python train.py --hidden_size=128 --experts_per_token=2 --moe_layers=[0, 2, 4, 6, 8, 10] --router_score="softmax" --lr_router=0.000355 --vocab_size=1031 --optimizer="adamw" --beta2=0.98 --train_tokens=509000000 --max_steps=7767 --dataset="wikipedia_en"
Below are experts of layer 6 (counted from 0) of a mixture-of-experts language model. Rows are named gate (a neuron's input weights, with its number), up (a neuron's input weights, with its number), down (a neuron's output weights, with its number) and show model dimensions 0-127. Each number is 128 + 24 x the weight over its row's rms, rounded and kept within 0 to 255. Numbers have three digits each.
Before each expert's rows: a language model's description of what the expert responds to. This comes from a sample of Wikipedia text that the model never trained on.

# expert 53
Description: Pieces inside acronyms and years, commas and periods, and endings like -tor, -ment, e.g. COVID, Credits, actress.
gate5:138138160146143131119137113140137110119169110150128138135163133118127142113114111150144158163142082143126171129120127090169129139193133128148150102108154115131133157108111145107148140097156120112161138132137115200060121100102149126142109142126122158138103113130148109151151115145098105148147122147144146152099121110125085151142184116106116133134103084086112107069145093145090103143092
up5:112137124141112116096125148107127153116122118124137129123113125144131118163127096126153107085093156088138086142120206120174126142108127131082122141122155104146145115160103115129106071157123135114083155140123101098170104163103161143141185133127131105137136140123134180140089144140149123068132092170131121130133133128109120125117104117099134095152139167156165150126114123172157112103134
down5:166089112102141149136132163146217125156145125114144145132170118137110131141114103124103113116131134127102109114107119113138119152107128110108083137212151106107134107147140131110116141166110136134146135123124134130081111095127120087139123110149157109103115143133157158139102059125154126165138102159157137095112108138116130136110106088136128086116117105162132093102134119128122138127191
gate6:131133135103126127129129097156151078107135141106104118104137144130105147149129114049093133142126108128191180122108064123135134143112082118157135143132093147133141141107126125088164129136117126116169116085126127152120126104131113152132139092131114120152120129118096148120127134137124085169113103096070134132134124080146142147136139188121119141115102089136101119133126130168091146077131
up6:144144160116165119096119114170161100147170156160112165126149120125121135124131117118101133141125134147125160082121123159131119188105136133131141074137104118120128146055126110143137135145123143152197088119090161144117112087099101150091126103135107130124167131156154106148185130112098108177171127120082134118089129119113153109108101153122149137132122125116142135142129121150143149130124
down6:138119147103143152114122173091118142127114115137107116114142082154107150142124136125086137181133117171150147085135147133083084123111110129078168142134119123155160140104135125097111126109139117128093144128117113102161131140140135079139056108133141161119139181134109128150165138139115095155150148147125156184138116098127131140082103115170140104125078123108129086112110112124127116100122
gate7:137154131132117138105133189108143118107147152140108123150135165107136142163118101107143138107124147141125089147116096157143121094144134135092133145129117151133140109143119097140106143110145089128078134099123100153136096151114121155103109123181114066123128114112161098100078112171105118116135126168122157115146170128134106092122146120126121185131111100093109190116173134106131084094143
up7:130131172164084140114136115142129099085124142145053124129156150153120154156129113119114108101191139152113070136103092139148068112117138155135149136111100133131151131124121153138142130089151072153115112092127151180116110119117106129127145142145102096134124121146106098122137123126113139112115166119105169126069091126105108103104136131094124174143122106120117168109143115117142119109131
down7:130118134102143093135126123151119149135164126115113146149163169148107138092112112125155151107111116135122146120165156115156114111137108132115129118123111119083117167154142103130095150170139164072152138100160142105096089137132140088107086171128129127124134097102118118080102129138101152167102143125133109111121129173149081108155083161086101122109110116120165080119082141131170117140147
gate8:130139121152141117111124092105143136105152119140092114100131142127145188110149147126142137134132128158159132096155089141128117110092145174153164111110162127102114110144110152153119113117153085087130138126149123118114108115120115139113136158097108145119140101093120158142105186164124160192139157087060119119175120148096141178133148133094177112136097120093147127121102118139147140130132
up8:154143085169168123116142151139138143165157163108097088140120158124096165106133142071132121146145131138141161157139088140092097110086091163130148112173177111113135098126107107131181153136158122119132137109113129102140142156111140121117154099104102113100173126106107160124120135104122132176157114097121115097134141124089111114122111118104133124141106120119142122182120118158145164093148
down8:130130142155095132116121108130156104126111108111142117143143125182140182116140143136145136147148137143151091154134124176154105149117108146151129055156131111134107133138163139129107131127095120120087143127129117187122128151155145163102123076103156135084117130121160131096124113112116139178115102130101162116119124153087118114128157108113114177134127091104127165117115113130146147211115

# expert 36
Description: Lone letter pieces, mostly h or H inside words like shepherd, hear, hills, historic, plus accented letters and digits.
gate2:144144152134143140103116128167153106103126150117137126089119174125128155146109057113154105138131121089138131163149127122145134118121188116139111127116146170104136112113148051146153077133110097140146109142131121135100120117133078165095107134125091163139173123116099124167105109124129087131088168120149114091129144140103159120132138160124144099108133108138113114128125127134074162132159
up2:135138150127147104114109160131081131144114107116174116142117134114106111082122102095137091125137120117115122128127174063169139127140105117116109109127073157127158137127116083141149088094119106148111089182115131097128116119123142122157125140128129188112140131147091148155155123146074144142109117113120123135170108088093121144162090140127119123160131119140122143117090130145074151101091
down2:108143111128159143094088151100121135123131122163116107163132156124149136096136141139117106107146176137099086131142118154171165129113117160110132090059136127161131105122161114150139141146088133173116135105137140123123126118156067159140093180116151114108143145165113115112151133122131141159124142079158103171146094103102127147128154132123165138127133157132125168174129090103148135122101
gate3:133170120104116143091157144147099164143160169095126086113129151120126155099136133158144153158113077141127154144123144077093090153154129077166116088151118123105120139121145126118139158117148108133124155113144115107130128122156121105150158121112092104142160110120137195174130163128171122127125111143135161123142101105103145123154103105135151151120107128105151107124098128180097099098160
up3:122100096116140149109159133132113152156114087130149130121162086122159118121141133113119041150120177127084105132138064104133121097137120123111117171132103119139122126114107126126120142098086143095093128166113130143107108120105096112135156126101110115137108119120094144110124148097115140096129135094142105095073093164134139121117083152125070131128145152131074123105130116111157141133107
down3:109132145139087134163110134103108163131129134118158129158166142135139123133130129093128091155151118138088145164103178102123109093112144151060152134109135122143150164122137110175123127093130123118133105124064125195102133145109114147089123116161129150120150147132159139180134169160151096129150115101125135113189122166147154120145120125139082126139106106119135128127128119180122136124126
gate4:149147125123112157127143128144108124096169099105132151122141110108126133124115112118131121103134154113132088106147125136141092121142143080138135100111108171124105147106097173138137147128101131125138121133125136110151138122128170110139152162105147138177157132123123185167078128183189151130080137126150158104112110050082100108119144088137127124112123176119127118120146148112128152080123
up4:128114138100108102123125136139144139112120154144119158157146104133121154148161132145140078166159128152108191122112133192166111150140153164122132121116121097128196168145148131149101152090140084175118151107132142128112126138095093102153118139134095087124135115111110158104149136138135125086156128093109114131128143161122147146102121111151090113138101108151062116103142121111162119150136
down4:148115155098089140150122100118114129133124127152140120073134123156086097096127170107130100095178074136116175138096112131168139134152102114148104129094108126104163098116105105079125124177141082114113123134123139116121118133108097128134138111124176124122090101118121150126111147093165124131113108157087121166113132082150119145097175129128142115183132123148113104153130138110135128149164
gate5:115164111134152163150131147133119125122063202108126123149133189133144166237103125096095141116127098140180126130136110120164120139113120117149126159159138108132132145119112135164136170155144105153110108138162106119153119114143171137147136127143128121120131120147159158165132160118148132112138111152151135118148135138159137129111138134176150135124132171124133120142102133116120098112107
up5:165127130191122105153120135160154130158129146132117139116135104110104096099092135134121118137100121168105135122144150090129141124187118140137126113119157126127137105163132139084146103172119158154155144170137164121129174122123111112123163114121114143157131125079082105123114123156079120132088132124120169117112131183155120151164113111118111104115114117114070111105114092150165123124174
down5:151141131138145109130096137132102111158159141145152085164147142144126147135129111176103161123117119122149163132118118117154102126122148094093126122106086145139115138093154160140141135136111108141118150139078169108090159127098176159118175140101098137126106113121147081109139090162131113127168125143117081144125101151131139067104101124099125178106152073142150145136122122141108173140140

# expert 16
Description: First piece of names of countries, institutions and events, such as World War, World Championships, United, Inter-national, National, New.
gate0:118148142122144119135130152115148137121098139107130144120109165166136123163134120143119150099148093124160134086157136140156130166105125136167085150094162152097120094137156133129163140100129126157110155098113141119158118085123151157120118126144114061141104073142116107092150075181136133116146156109083115122168123158130109096154149152134161134155169102141138160104103111114126089135107
up0:106133138144216166140115144111149140122118135124132102158149144122137137112117164093143124120128147109126146163129096087146113149122058148156119150123145113114135087110142129119101109131131206152148141100145101099154135086097087154175098132128125127156158159165103152115169135140130123143152118122132143110134120150110162133144147151136123169150140120164137121147164168124163124144127
down0:094108087124102099148100078112135128125143133137165155136152125123161131151196104094124115083183107154169111136115113151100155126137115120130126153117113161137136138093142131140109068172102114147111068157145098156079121131133120101149146135099121147117139134137102111146146146135089103110141134158151104171122107126123123163164131096145128134098105140131129077144129138139139142161152
gate1:139154121127106127105125113109151156092147124159125119093128127158098106105093086118114107175107121136158147125127075126130152111141120149140114117088143127132139129106146122155087115107133122192123105162157120126079131111123170109165145139104115122159135120156110178117165100136129145147108125119112160154143130094163074128124122084142163121134190165121151181153142150133116111099145
up1:091119155066175135091121135123141094129119172074144135156127095148125130129165148139141127121142123159116123122157157120150129109128124083111098091121102123138099157148131094130124115137106104100140079104094126130172141151099127142106126123132164141114069136128187125145118144117110099116159097143145137132145107141130156097161131119119077091164114101119114092116156136137185138141134
down1:159119161142148171137137097109151105139134133135088156123124124151121088141103107073122131136174096091128145144159115115166128132159131085143161100106109130115135130101168087136130137153094132127155150147135108168173153152101127126079111107151147135104113063106124076140170150134151095154097132132123129129149133167126124144111100146128117123113155101166114107137164100168135104118127
gate2:169127125105121117133144183132176135119114168147097103112113123134113151127131134133108087084066093107125149110149091160094121123126110096127080122148108103111143133127141107146140097173130070109138109096125079136146163102114143140142171131132108128116130115109131170100137087086169078116109137160109113141190121111142090116107129117144137143137118137111136162136132098132119119117117
up2:141167112092120097128134206138156163133124160120139105084121103148139081161132119117119130125117140102142141108163097156146101127080098118126116087111146119128128156127124113098099168132135096147107121118105109160110145112092138124145149137140128086125108119133128128126193111117115157100085117106113139157150134173190133137148149093129169109128117143177148153142110104119109136140162
down2:132118114097132176129125182141160108104116147178128110115169147158143156129131098147106160115102158178171160163121161126128082114128115180100120126129147121141127091109124125137176092099171137087099121169146143155136135119114158111149148187149155113118124145120125115110102118128129124123129130143166132154164165119114145101141115133105144113135109111102162109117117105183114148129157
gate3:120139181136125138145156150153155127135143104125145127129126140091102116096110070105125117118140139099096085169128138147135082152153141100141107168145134160100112143126086138123165150094106127114112122159115150093132080159125078085111176127139146145129113089101127145130126143148111096158118139088086129092158115152135167122149134153117146137123172120123114159094109163144130113102094
up3:139121174147077099151106118128172138140152105183143183131083132103115135100156123163137120119159147088131100172105102132108102121141134125140135150104121131132094110131089143153160116103148157122121152119109173110099105126152124076141136112152129178117153137063138113151125133134094090109134156123144132139160131142143103147123066084118135144092150124112105108115119146129134138132140
down3:169117107143105173114111145169134122155108152088117145142136145142134142112129124103139130137143137132117149084120111111128128129116139114119107122117102138121133098105163096090135161128157128091120078129145121127152143137116076122133109088131125133081123139172144181113114104116185080166121098136126119138178132089188138107113153179166143139146102163140105122136161104119110091162115

# expert 60
Description: Opening pieces of common verbs and nouns after the or was, such as ab in abandoned, about, cont, comp, con, att.
gate1:095116096131117168076127093128150107147174123126128169146191114117096177118133133121087139115156105052108131124133110106114123109149151151137111123117124109135122122114100120138119103121088132149092129112126126114110143131113117122092129154148087102137115125157095159125126107153169111085135090106122130136116074127117137108083119131127129151133197154154112133134165172150127128110106
up1:138156086092099127133137147124105096158147114110088110122177159156107111129102138121099153147107155144098155120141115080138159106141126108118101176135134138127097103087096126092162096070113137165120098092098096173109130127097143144117126145109084132122167123155143135129136122133174102117128135146130096111148133119142156160124110126145118126175164148138104106149153077127122160136148
down1:132084129108145134119100147112113154118117110121163124131144118125085143101130168106108125139162134156129124132077096135127109139127092102136125108152091083161134100175168106122091142141159169150142179111137150099123111145112135111144132156167154144151120168149094098149151137109127123139106135151129127129149144150178072110132169132116133137086079093114184128105149158112123114121151
gate2:164131152109139155099131105108153100175110123116085111142154134121105137116114117166114106140174122160119103167120135119168132118151149127165115143104126132112128141095169122100082145116115091119141146100144125159098103120109075153162122139178143159130159115110144133066084145149169144155131137102130139145145098162136100098126148137127132124172101141079138133119161113106146082135136
up2:126087113166104134110156108115100152104109144111162144102140166141123131101086146090117143074123110089088125113171149141125121123151138147140125123111098072124081132175124134125137099121108173152118137141160102138152130126161178098107133158110173152147141138095114132153130104132159122099141110130160158155129141111144102095102118132101140128123128134102084104106068109140099149153128
down2:143133116121136143117152109138114141123137105183120193189111103131124103129157162098141124134099179117082135126135101149149109134127136166149099146089143140164109157078112127110130136171122134126136144118101165153126128118149154160134117127133108115137129159153068164116104145123119195113157161101086135134132149134144135095086146127114152126140090091144151116164127107115120122107103
gate3:130154159121116110156168137111152093160142117126141120146159117155109156153120114134127094132125156152117110125157117129150129201140106134132176134127147125124144127097151133155132104079100153128140135126087113142108129100126127145098106105140129145119150118089091117130105097166128154133168179147072095113155095087143150095125083132106125082122156123102087092144150131092105150099145
up3:113163191153103126120167097094134084167161099135154156135121125147112137147123119164113104133160135160127118158126115109160156186161161148130167102097167116125118139122152125150144162076091117131158120136134100143137135128144119139097112128142166146142126121104118107128102098157161173129167176141103097099132121091111159115086131132111142096126136143113087114156154151113134132132119
down3:149106136123136121151170163123150105139135092121126090158150105088096128137155133136173135125197148136140117163124149068116128154077142101143139166120159122157146171085135113133119143193118107162135109135116125137134124145133141157137137118150103169126108151120135112126146111141146160125153144150155106086167091104087129123125120151112145136152089190141127153150100131117133139105128
gate4:130169139177089126134118159108141132134132088083135128128204110159137165134129102107139153152125134144136164111133103120127097120105122130100180088136192113098152172141089153106159092120130154133110102144131145183125140146113109111096130132086137141164105126109112151140093130118144115137141122129139111134125104124130114100081155125155108121127111110160062132123139156147134157127141
up4:120081112127146154088138059149119130136087148132129153108081110129122077136153124143145117099143134124166108110101138119130160098160128171136133155145082128134131093130127099103097132115132111120191138106115099138118137123131121118101099139130081174110121126148126052141173108110114097122095142139105142131113119124153152133171133142113192140148115131122133156111134126119132115159095
down4:131127150107145120102162152162117152093131122167091100131145126122099166111114204121124110064102124144103103178150134114123167105095154116165126145138095090140127173151152154132138100114094140139119087141122145094123077093126100127125123143139122156126158124130145141094158102132140118122115117093137132143145151145149153133153094136104082133090149103124117154132151122136166145128085

# expert 13
Description: Inner pieces with p or m like ap, p, im, um, com, as in she-ep, We-ap-ons, tro-p-ical, also table colons and pipes.
gate5:104116142160144183156150131120125122174109141130160132146131158153113128117109107157114159097132107103146116141165134154101137108121133115096107115122105098134110144116172143132107087116131124112148123119101079163130112137138161142144105107138086139121119111123145178108065115111129102123152085092128109164136119133146123124104172058163134166149131121125139116143151130093109106138054
up5:084160130163182159125142116129127082184116122119142104160086148140110145128115106105150107150129158115138145110130123132105124115104109124123120095121154133124128159128132168117122110093148147139150113137127124167172093108100173123177082109141091155153131120124168155163087095153096123076147105095117113117122088160081138117108145100138104178131110126150132120129123157136118115142121
down5:102105156152101150109128089110108116164150096136117171133155142097110152129104133128125111168151115112128146116117158172135082108132092097182167181152131120163123113132130136129152137123116103164132116110129113140185115122150125191135179132110092135097166134128139102110143151149102139155124122124148103143093141151115130113138123115162088137122155146142156130155066109112126165132105
gate6:151156110111129155120146136164128100125123171130105112105116140144096144123162097136107092148181110166127166070167141115110106128123154157115109135128125114136116138105142102190154157125112132170125131150084104118072109137130128126121136099121124118118116120149159138102152144125120132155151123147119107161137112127122178148075107105121113120140147140107098099131176091144177101086081
up6:100135105146074103108126145129111143136128178138142136111099128157152172160132113142131139144113131078127137124171116141169141134110141165112111050154153098146116146157156144142106132139124145109104112131141097095113133143126128103150083119110149171120093122108144162138119151116162110117107087124147109100166132100134106125109137116092101106097177165107132175128149177128133086119132
down6:132142131183104110136127103123119145130098122136131136143128135106123135178116142133126089088084158105127097135125132114117144143111120129150077109128171151180120098140103191134136113140130157149150112105107087108100164117125103143105157158100154105165111160114120124132118163121139103151143125125095144140106062121133047129093132136110137112120128071125147175136144115128127137113152
gate7:137137082113096117073154115144122124120169117095137128159159147115135113128125131106098154137093159119167100097112129141115135121131103123131092140145108110129134113157116109072133138115127086121083120139125087123155120146133147123096130113149148126148115112113154125115134171109151104142087119184072128117086102138135089080110108123115139093157122145138103140101122138193131136069164
up7:128135121106148107088169088140158132109169121147112104147169130116159108155150119101126117120107118118117130075176145099133098130114100134147128165156134101123103129146138132104153127123136102168123135121120100149152144161115133120155142146124141164141123104129152162158144176116083143156086108153096152116085091143127102105116087096140148126148133127136126137094069172163127150083168
down7:121113077129149112149136123127139184131106104133152138124113101074170120121138109113124110155116134149125132116138131142116125162052162112123116168128093137128127125075172146134155089100139134102120110139158154132172123114155135089130131106152125129138162168072126142159101154121152112168138137158112171130128127101093124129137156115121094119175124134137161092136137124112152175154106
gate8:124166183162134138131108122163141130073135133126119156100144138139108133147133112127145128078149160104155150119125103101160127132122140175129105108175107126107150120160108121121123165065119164092113107137155094155130122101089148158128103138155101093103138128133132180123112153146181134132121085110127142159150132107129142136098119135145188120140105125140115143126140113090127106113069
up8:123132169147106135141173075145124144161115129120119159107139160126132129102115097121097126085124121075134131137122124086126099110098163138141113143133077155119156171151102137123090169078079160112154088125146094114157149156100156148148104153140113097124128129123173165167106153139140152128143105105119136154153128123108164107119136108161143091145095111135129146137131129118097117120081
down8:125103114158096090091156152114145135106100150124141107102110114121144100121130132144109107120140091138117154116142087144103102117142155141182047120103145104083148158137119155097144133128129142144095110135117118115139131118137084088092114084155162089119141085118148107110149154153150077124128121103114152112160120147103114107105117116078110154133111127138122127113116072085097128135132

# expert 61
Description: Vowel a or o inside foreign place names, plus of and table cells, as in Kuw-a-it, Azerb-a-ijan, Hokk-a-ido, W-in.
gate4:133148182146107087102130122166148163100086118116127073132178116126100146106122117107098119141091120127179119107112147114101112144114105161135119068133111130111110175148118130075102110115100157105136083131117137121116110120143089135169151104108138114156107129119157153164134106097137105115144147091124139121160127145126115140186159146137117123111101138135119125114114117182128118108174
up4:100149157131144126113141126141139154116094124116133136135162145131112160110119078108106126141142134141154121063114143109110100146099136171134144085137124149127139166140137127065123099116105189126136075136114140150119106132121097135169145129134132161136085120124134139142128159103117171134137131103141126141151145117125135149181177118153149078087143179126109116110166111172178127118139
down4:119113097135144143086167136142094082090130135114108106122115097150152113129197158137086179112109115113156133146130130123124108139128100119121161096101104103138134146129149103127188114147116085103144103146128136120118121108164167119160155096107118147114128127141139098142132157112125129158116068112123125110097139108135163169127123118105143108122105114133192091134093098118077106112136
gate5:152115158130125119137121171119159139146122128142115080151122122135128127115073104098157141105107099114136089100163102115064121089104110087108126153112106110121131107107130148150125075147127149129109118132074128140079091096127099099134123098154101133139138123136110156144123083173140140118091181147150112113163096096159113148103133097152113136150138118141104140126112132165094154103137
up5:122136159136087101118095144108135104099166121142131098152095139113139082130087136105158105131069101130123111126170096148121135088134120079137158121160121128125132097131158173167166094171115153129118139142099141129137083067132099128107121140120130134147151132125118174133111109194147130107132149122157105090152098103160135153102125107133123156162135135140096126116117127128095112113145
down5:155148134173114153154140131073134143145089084129167117137121133155091098085136135157108134112107155101144141150146139119097116111099136142142149148102122125155146114103103158156111132128141172134127114110137141179101121154156129127102106144143137177116131193171136102131119117113108105119110149080098151116104148149147160165141125116116086182138133123140131182126131075144104110130139
gate6:098146096145089161160113076148125104095119191102104134076137161106123132113115125067109160138100130125148097130141138129145129105194122147126122156145118118113127109107168124146184137123111086114133094148115122176084152129105154120149154140109169134135153113125147161141152148120119144107111128124115136118104127093122136156152144142165110106162108125123107129123135091170158129112154
up6:126129121141085126151121117177179108091135165109146150080113134113156141139087132077073136133122155136115049075098125150138138123153133117114117151135127141124158110128161099142180137150115143150105119131145097149083122109118108127120116118131141118135123127144107123143133132132156111089148130101099135117129138139101126133170143172154130127118187145123104133139146105197127124103165
down6:161098121170124131141113119154135112111136116177111092127147163123171135113111139145146159138100132147142150116141141183115150114114103125127098090184111153129143122092121155109094117118158108104168109121171151146152156158160129118108129162111134101096137169160130118121127161143126128134101142106117079103080120114096183117107118132102119114116142116151158100137059120157127126154101
gate7:169137131110096142128142133130132066116136121088124167117135173113146095156108131135117119088134074133151152144122128148153129123118119129105132090129108119130103134163188117146072095143099156112142099146122114139137116137140112153127148086081094113131135107131132151088135097145138103192171128132127121161130087117151155069078161125132113114149120149133138175121126131122118103117111
up7:147168129146150149139160108124129097114129127089124141152132118103118134147105117143169110101117070191155148158126143148148106129101088131126164117149090121120148171150128096131106152109088146109125106159122131133134134133128108182137170133109092100123133122115110113081149136137160116172156102139144154125155108147146144085067171147153117136160103122163150146106117107118108107130086
down7:113121086112173093136124147134170140115159147115153131092085169112090150157085093132167125150157122132087094154092111158126135153114138149153130134142136136118137082130161162170125104133118111121123100187121111162137162111169168130142106109125101156159142072148167131078144143128140151121125126149126145159154127100146101128124138117115100117129107145098150126099129100130114142120093

# expert 45
Description: Word-start pieces such as un after not (not unusual), inter, Coun, For, ir, and dollar signs in tables.
gate1:101115140090102138090125085115118116117106122092146116127140163138138163161119126137097154127092094109091141147071116131125131111117154123155135083118104077123138084129142131106155132159116115125110148142140096131123136146135101149120139138144142106128163127139145140146098111115126090106123134157126090098100133114096110086091171117167164131139198119082122158086114156159139092103104
up1:163110088091141142079112109108090114114082114128134101136143146126110154069155144090095119129114135117144078098103100124105123069118115124108163133102119095122109110096136139072127141142115112138096124129156100159162165146129112133104128098153119097112138114086121146146129106125103145172132144094099162114093119105110079102144155118118110131159145104124084133116100145127108113105130
down1:151136163139153152094147182143169109131107105153110123085143155161172127077106116149107119119118101122133135123131091144135150141129087085112147139126117091143118180169148130097121136118163121102127130119107158163138129116139135149103129099145145150141158122162135131121145132088155141156150149181099148142129097132092137147123152114139132133160102169144133198133127107066122123114100
gate2:111121193138117116076125105115117102083148135118137097134171129136107187109141120143107105129139127119140168122136108175157113135109152110141122155123097104144096120133105109132097093125136114140144115108123090154145159177163158187111126123107140157130091111134118122120137136111137176146140125068110144096125109113118097102143152138076103108144122125087139136084113171117146138101109
up2:123118155131129122144163112111118116055136096110126107151152131126148196139092148134143127109094091085103150095148125145122118147055135096149144152113129104111091142173121117163081101100132130093127115154142133109139147136129165145137136077113125149135130123131157144113127127107177171100123122115140165104085113125125132117131153111138085108141130147095127121097117152112139109082144
down2:144142139103153138140075099065117118136139139094118122141147117128132110112144176120128139120134099094081120142148146187150131172114076138147115128112098136148125227111139129119135159105130124092125123120138129161121122107123101131109154171113114102119110141156128152142127151114138133133145157142099159119136143154163147104134128115115068164107124146123146118074146110109149163104137
gate3:117185110116107114102165139123131114166159117131138128114109127139113154160140114094100149124130112136153114118123118126144097146094144086106088102111145110114128149140091155170153092166096128164089121160130124144118081165171136115147123115156105150129136137106114154108136116147119174073130185120115084093156086118108099115102094109119122121160119098113134139138140145177120133093143
up3:120130158172125121121137152176143103092157145138112136146128109062091138119132111087102108104122148118140105115151124155144147160118091215160094147137126175102115085119099127116162135170128146116138160170120093124097079150108099130113096104123138159126128130129129109168160105138134131123111123159132154128128150130141153148109148109124126133114170119110144147092118148136152157167127
down3:145096184152113141136112148113140124110092145146146151170100180163099155103126108089090094128167108151135111147114130114123131116129106135118116154113117108124163185122145102168158122146127084076141128134140125130120098122100073079151143150154090131135159097095145120125124155109125166104120171134117092125114110112124141143135148092127124193128135138153116116136098143138140102107145
gate4:140151096131114128103112127123108126129097130122138146095145114172123180117111104116155121099137123094065144114132125129109137109147102147092168107134144134140124154088111128107151117136133115147132082142158078173167098113095106121101105139138091085132154128154112109105129132136137132124115139108093128151122121093155124075136093139152141073151160115128150171121143086177169109095150
up4:122152122137098137104135135148143151117093142146111144100150092153106159142092142129137118106137164074122154114150138108095115089128119116087130157134129144136109135093108117106149130139125120160095114150157088133142123107126136128120140119132088110130124124100123101120123132165136119105149158098092105169092093102192119099102076126150088114168156102142118187149138072165140134090146
down4:127158141121100134150115076114073141124142155091134134160097119134072130106143102095111100098145138167112108102111120157089176159139099087119142120104108149125073147132127126123125092135151155125123126097134162096138109123111092107185111171146156093115142152137088138111102126116130115116128111133094167167104148156117124161085120138133110118124116128136128166131125094135152142119086

# expert 38
Description: Word-internal pieces such as "or", "ar", "re", "stric", "ure", as in re-ar-ranged, fed-or-as, deteri-or-ating.
gate2:118136122108115114084090130109120122144166156114083139131151112136121144067099133165155103157133082084114113115127150127134116165151121111135119141182147124129140181108136127136126118111151121108084172121120118159121179113142094132128149133133143092134141107114116124099167133119128110148172150148137153153096067075128102090100104141123151129172121089144118151102109112115107111123157
up2:115119131112118132112110108090112117144160112125115135174131096154118154116127128149097094137161067066092150152145136095163132174131142101139103131118169110115118138119163120123083151121101140092124137139124127162112161123160127115123120140118124144127133107143142117099148122139154166179191164113137132158120092097110153084146115139080135125178114103147095155077117124124132127147125
down2:101177119128112103137150133158114132107110064143111112097113127132103127106132134179140131163198100157112094151127110138138145140107097083143142094107154101119090160125132099111131119110156110111145099139110170104130193109095066129118111148112142162139140122097104113142140108116101176153087132137156120155096151111115133136124113117147107166127136153143146126108117121107101151136112
gate3:162127101139122163122146165177166122137125144119163099108155120140121142133104120115124112159105148119168098124149126096089091085154103156102112117145160127145137141099155122106109174133140103133074142095078078136121095154113122134132146118142122077134172113131123129123142135111094167133103126102074102140089108111155108122154153155106168133133139120108159138100136114150102129090157
up3:136131110121129157116140161189124136123112138137137117118151140139108118161095136059118141135094154120142125152138120102093108109106080145099100100143147121122106098102138149108116133135145073137115119119104104110137120174123120128123144120130130121105160117142119123148153148128101176124132100098094086142117111103177142108153169189140184105130117151109152165077129131152078131123165
down3:130117190158100136127126089128103140082152156128165097111134110125123131132145142141094115138115154117135161106091090152105122128114140125139141106111136128107107130147125163131149109082157111120122124140085076090114140163136158161146111131154135146144125120123138107157152171107128143166111141190127122145159124132158151152102112174139125143182184119084151077127134132126102125164146
gate4:126164112146102121099144157138181146139142101109131130100139095116106121114109096125124127135151148170119130128115106133111144059150145096070107160123111117131141157106079120082115106100153133157146120123120056159115124083108138123163153144159142137132161134172141155129136135157104140109130147134098095167139119102141124137100137125135107127105172135083077127129158102147117106112143
up4:101149112142139133095154142137104108142147133130097113160152148132121126138134114137146119143133143139139143091118149141131142103166085124099071158128134153131143148101107128123115124058173165098141114109111081180135137082101132113095102153148097142119134124176140156121151112113125169138131118101054118183148106122124136164133079121107134081132145125116147117116142104114094123100111
down4:139198102162115139180147155124116150117075119132134139145158088105118143146117162143130097166144150124144113085125119171140136129131143147113123123138112135135108150082115116111148175139096099128092136145127130131131115145146130124125123150142152146123160164161094157119130143122124158135107134104127157099162138183118133073150136196121088148130146106088107099122125120090097099114159
gate5:123150148120110157093136132147128168141148084130140132103108135119118092121121125128121133129164132126136114122135136112155118153161105126134160137126125142133167186112105136144111147134115148123148099107089140178171132103121090151116146133144091111167086117158109120117171152128219157144150134117097118149111083153160139172123148141112133110133116130171132124058144124131112091095112
up5:132117172101107117134136155130100149178155123122129120118152140122128161163169152120131120179140144135140140105175139120107146135166145128135117095124120135124178095105088130128161107165079153089134079123144143129112156090067108152135196115153136141142106119143101109135138151125089120137147141130140133122167124139133144125084098143147106094123155135105114118133084100119118166086105
down5:108133118144146119113115121125144136112163095145123166115118110147133147109156109143144093126087106116094144195110132147084136148138180126124133135145090138140141108146156111094091143120131181150131133144108168099145166108102158122123131127080134123101125182153093161122170096143120109115071105109138110126113141130164142139097163135140149128129149154126137119145094125139147053129155